{"d_model": 256, "d_shared_expert": 0, "router_score": "sigmoid", "routed_scale": 2.83, "lr_router": 0.000779}
Below are experts of layer 4 (counted from 0) of a mixture-of-experts language model. Rows are named gate (a neuron's input weights, with its number), up (a neuron's input weights, with its number), down (a neuron's output weights, with its number) and show model dimensions 0-255. Each number is 500 + 40 x the weight over its row's rms, rounded and kept within 0 to 999. Numbers have three digits each.
Before each expert's rows: a language model's description of what the expert responds to; "raises" lists some tokens whose logits its average output raises strongly, later layers aside. This comes from a sample of Wikipedia text that the model never trained on.

# expert 21
Prepositions, mostly "of", also for, by, with, between, right after a noun, as in "south of", "Chamber of", "municipalities of".
raises: " O", " N", " P"
gate0:527564482486485473507548509487520479484533416457478452505523543501540486566555527512521470521521425434503521488511454520531475507468504574450485560489443541496533468541480503493534450484498483510475442476542473436522436459488473529520474449370466486540491517583526570452500435534462535390549534474526490465565560552467467515495492492457417491520484575463522549415468488455487495559454452489502465508550479475556566503484502465609555518522548496522521520473518530522537542553514491512500454497495446530501466578540482544537492472444477482492506568525480484490390483526474494508491474533522541532434532481543496533559547536425465508442468515521438395468548569513454494504583583527458529480549536486506507518467527515584472542548520520536545502536519464521517434517435513
up0:486479443492515481459507466486468514509484480473508538516473507488490511479533478459501574516494577521503472467534511475461518544464507454548447466518569380514478558484550495449448454484453530552526564495495585613474564502580528486458518540578524466485516479488473531535500535458504463548448483502563425524447454460484496471521518501547493534451477495601453501539486507564509510382549523500558446478416601532467452520564542575441437492508452460471476517498459494475526505479457498458518534498546453537425495453539484517539496504540512520510480502480525492492571508417510411467561540482468504459604518573481444464467502470546456498444489455493553568465465458500459538406480467505502487502486467519535548440509455440439526443509510482497456503484486478508467529452528488
down0:423483535471540484580539491487483535537427490477461518506520569425569513457462573511518448536492496493507482538499453494480559507543500498520524537552479513554505552471552535439421521543514467519550541544503491545537467480496462434480510490457462480534558480443467512485486462525458520522525495530478470425468487508468524462569525446486542414456611521542534509547495442560497506506617522515472472546516484509386506483442468524533459477509512481490512521480478526457453491548481467488442498518546410453469452496463484518523502489443502537591450460548461477454544562481500467467456527462487518472548494509491537520451456480500517498486519541495420509468629593557474549467487573460518522514443521513560473537514482587482505421474527533529498541541492483477445562459592515

# expert 26
Colons, semicolons and line-initial hyphens in infobox fields and bulleted lists, plus introducers like including:, named, by:, Education:.
raises: " In", "up", "\n", " he"
gate0:560465517503460511561477501538452466459565495466543452543443507468514478565498520444513443489424483492418432539473500469485497465449519496524482549505489480532494528542476545509461518477476406490490466549467509429502522496485474645472458511507425461500597553510499484482489472461532501496493486422525525444508558576507526463473497466442436452531544515470479481538587572489568521533433517480504522509550478553482462467427476454496442536528535481557450490502476496503508530494531525488535428524465469554573481523498471528509506489395505522456531475515554481496454448555512474478412457566501507424530521451550556486527536539465534471463521550468610498476568490446497488558554439499482489570471526509537483519434445503504414579489462489476518505464486491542481501437484515
up0:487542601504517460450504540447516410537439504501470468511487525504509480552478395427468485505486476509506463418405454596461471553466488546521520474544402485463527565481477462508503478544475566504472519564484497513515521468501521455454552503592543490527504449542570488442535520498502484508535455600498596563512461473479525592479478504533531490542510507447535519420482481476530508550525516521514486537499486456513452566456490550509472490465511488424487474471442502491534458539483517526450499509492575533471487489528450600479447595513451563532546483525414449437461636432494524480538515479546475563496463482455487472518488490501497495475445503464509428528443531461490502469529503513544548519499500471495496540516495492534477529511494493495494509479501495489468435407467560
down0:458517410403447493437462442577519582490526478487530510464496495543501519509509512520522477465452551479547467445551541536459520545486568450495492453485508559484520481554460506462477538483531445480523487483504488466549504559506518483495569525421487522462514514472537422544535521548473541488551545475508450527517517435470548551492457516501567475463472488534493428566576476548580482523483480504502457523515581498514502514490474436446531591503534530584532441536465469504516494537465517462577554546511513487470511525559492448465429453478522529460414565549458563460474490507565497434552459468499479539498517477547479495459521518477511465539470510509442450443567542494452531524531505502463518533521448486462502505480410423503517461488497559556515583409561524578532553518457464

# expert 43
Nationality and place adjectives in names and titles, such as American, English, British, French, United, plus pieces like ian in Louisiana.
raises: "is", "om", "ic"
gate0:507559486457456515501516535484482533481525487469546461520521511515529487476477461477481505480492525376476549522482533566471573521524498503511484490511419525532495466563511563441491472438587515503534460458550514491508568465543502496470505514488501542503491468476526545490542562486545513408553479493387545522449477499499476559493503502509463490483517555531520525471518451542616567450448488501588525443573509494572491438506487472555466513515493447491514519531478485477524494465483554445483476526492492416425431498495477572450444472500509491491488478487530525497542436421492507594512511469459402492437481554375549497575542475513480485515407522522495478540474456525476441508459475527517554513509481524508546491535555551488505433500536548542498535597424552526569488462506492
up0:512556456452476538575530521524533529416584515452537456500556472508482463481485507461491516447493540422498535539504524529465527516496484473532522511492473490471494476538520600467492462440518515478600518479535519502476561514531488541454501488471470535487505505458494488502552538549529479462496500469401519508442525539465516549463502496562477448490433567514511463487530487515575549517448457499563523467592522502563492444542499478513456550526528442507529465475474447495460503481488575459518498555510514438405492463498455573454440484489504488471516509482482519514559494423476481560551534493475468525435437535405579455587519453494453497438420552570551467516492547524462456564439499514532515541529476595477514503566537560490540458519488531491513472557469580554571544472548512
down0:486536521524470486576562470509468523540556539492517528503544483511522489524511476460481508409474492456510452505529546508452405489506516466452430421491431511508508545492491422453525504476408474472507551502477514460553514545458486568521496541489397541485500530535500523484486485481490502494410448508432489452554459509482452454467503507568483539586487489526495442534417503471501480496467572498564590525595474547504583460568440491466479453484443516498497435492589522544476509551526544509569476448463492513495499430603538451489512518476492504519536466564455484519461485522466535448511516465575551492541484498493524469539584446503517466490542498416444489477526470549511527556461491524515482491485506508415482506488527508564563534546487424497510412463458500503438480558495456

# expert 47
Coordinating and linking words like and, or, but, to, as, after, until, and following in "the following table".
raises: " they", " the", " a", " is", " it"
gate0:459549451489468506472541535590515558496540500511545554480473531452508487451561481519511528526530442585468500485515477431498489571530483508473429455567479534459449557517505454507511516566497499429465533473487516479518552534487481487458540505571519535494493577523522540494486529504522519508481600481570500472521501456486522468471506511501535466469511535501452443526461459535474458542442475530491523433512476552434539490486521548522578490511456480431481500564530474532515473452539489458491504616474404538455479393627526476545491529507492480494458510532427480508467580463522500493575520478495500495469543549570531501504458527561426523505483521482502503433536516448439587449494463560484527540420512470454532474482525461589522534480479543487505532553417495556474513464441565
up0:534543541593510513461522541541557467484591530475518450464472461467506510511584479409502477496520513508458435497571515500540464514505544524552525488492492499532541470422473464547537488483547505452499541451515517465478562500554494487472500507511481510524470529485512463524466506533487437524410544433543507501532494524500481529485492548557509446453491527523412390522484498563476489503514520561480451463566539485477536525470531518553628563546503451551571477517512609496482517419525453472389470526454417540455463484575499460532499510447491515496434502519539471483553536497519477514560592526451477492486549514491575502472477501474454540540512564484479505474542520477511590515505555482451435509497520411526569476514477493530491487447483564441484493490491462509525535464419509
down0:445449456452501538484486516463461466543428454435482516492525440520513476509446489543436496543511455500440538529443485567492526462509473595473495488495476465516436525461510505532485485499522450502496569505530480487462519431546564448491454519468485543518541499496484499493484479481531475506526473534424475530457526522456530570541519429538441515505610515567543472472442488560570543447528479521528413482617532459569426479481461439529421408443503534482497537495463459443542569499467518460493470516507496422485535469449497485517554537460563605528565514589532514476442477482446544543522461514469504485556491508459512544487580493527592465447457435496474488540460493479520504506531495505551506566423466489528481528532503525485514514491493474519582517565531510489524517556502469

# expert 19
Past participles and verbs after is/was/to or a subject, such as found, said, wrote, used, especially in species and history descriptions.
raises: " in", " as", " on", " at", " across", " during"
gate1:462505483456459481473437547526546610567498575493488564535489520422521500421478524500555391440504483515515529521478449541561528538494472485508510517563474433449441460522503438509496516446512514537450481484478498582479476417455475519477484491499485466493513513556462509556499505481497551475505513433544486464497564548465594588543474521487409459452499530506487476553575470485477435535515526510544469539475469487481524535450516494452444505559502537449566428527550508508493487520564435504534538503564397487452532450528495477497517476501569512483534526453369460557483529442510524553453529498480493552553502587553456483556525500476518460533479523562449513534482520463460511521541534454485545535488504492482431553470496442485477482500547511539437501568471472536510498509498458
up1:483575464479517560564426554474440454541418436497501493434482557540521470486510546466437620456498486507491503463533472470432458476574532520504519502555498536442483496498508465541497513462520474475439476474502470527577566433494470429519533481515512573527464525495470548458447483516566509461481448512444534503501479463450540545523578522533473504567511497490510473482490495490452513478487564400523412474489546479526509470496480451486514509485486518537566554510556529528455544569529474548469491538489500517511544481496405496498513463512477480521538547567510521554516511544571573483510458505580501548576467486582545540516521527545455544466480530522434464501546519536528505583537447551506508507470536449474591409507488508531536552522564430505543527511557439461476463534523518
down1:486481431607510521511585546471490472508471538552496446456483499465546494505465499491443509490446471453407499497516503506500507475468532466562562454442536462447514460502501532521512490481522525537502454511468456467525512548479525463464504465500483510456508584550449449461487499518472492405499492516484554452434544555494493510515577509448541511539475497444422448513461542523493520530501519513505473557614511483501409489567472443468474473435503511497563436512556501550492476432531495440477507552413568517485446530439443522562474563575475531443564533463486441503520516523550475486439453516536487527483473577550464514518453532504488509498517496492501414522532531472511469475456425465541494535454494526487495456514424484504496496538475449493584405494448467590546454518548576

# expert 6
Pipe separators between table cells, plus semicolon-ended numbers or scores in flattened stat rows, such as 0;, 2–2;, 7;.
raises: "rac", "ri", " way", "rap", "rain"
gate5:496522490525481545559531424473506542453526532574505541496522551470601512461433488516489465480534527498477487530510521496485560541417474530536428454529415472504433556493404493510450467495463466532503487519520510471522509434544547543514514559466459471524567506610521497445509471502469531432520461536569491507452502528473542497467432483508471484523499500471566520492561538555528530473541539565460540499495445449523486522536530450547456451516528562429532507503510424492564485472520457481517460474488529546549422505503509585561472415493519496424531551489484476423503488494477499498478509489535476519605437549547590452561543564470550561494484448511570494521511573538445475526534546509499447464537448489487521511481460458513462561578485536505498546513516451499500435530511459
up5:443481567518481470531516565532529473532483512480516501531549537466537468519528403512542479493484486490522537499487446579437486573501463457443543462539579481434480467489533495495535538452457583482487447549494497545475504450449479450475450437561559490476517482466551502516456529500485597515519582481504457475514504524545493446473554463555431481496452531483443484455537456462548439463451537453554496512497554509501498530490479550516588528574510444508519524429432574503509412446488538508503578524491460494483484535491447476477485462507559472512457461481501512584502545459509462511541499482504561528413482474571505514423455410483413461474531458504505487482511400559476545491510512494462538490503458437610468482472477565521500458468575486491530504508480502564465508470499514
down5:524493489577488522499553485473524509443496525533463496531462466505511498505509514526484510535507482549475554492508504473453482544447449546510564463563480520470502486524432487457437492498488520423569490525520525535610492520495520511443487474447490505528485500580616516566470537558475523439525498470551518533551560495477418524476508509534484526490498550509500531507445543520525471537558531422581571569454504501537513520517479519495464532549487533443482511526550472510554511458547461499511517420458492451517475511511531494566457519540479498452474471545478543545526537467498516487476521487475437482469492506522391458434466448494493437529535532545498451425521550509428446555540496510538570564442409338526549495453502405527484476571522530470509534492501480542491404471495479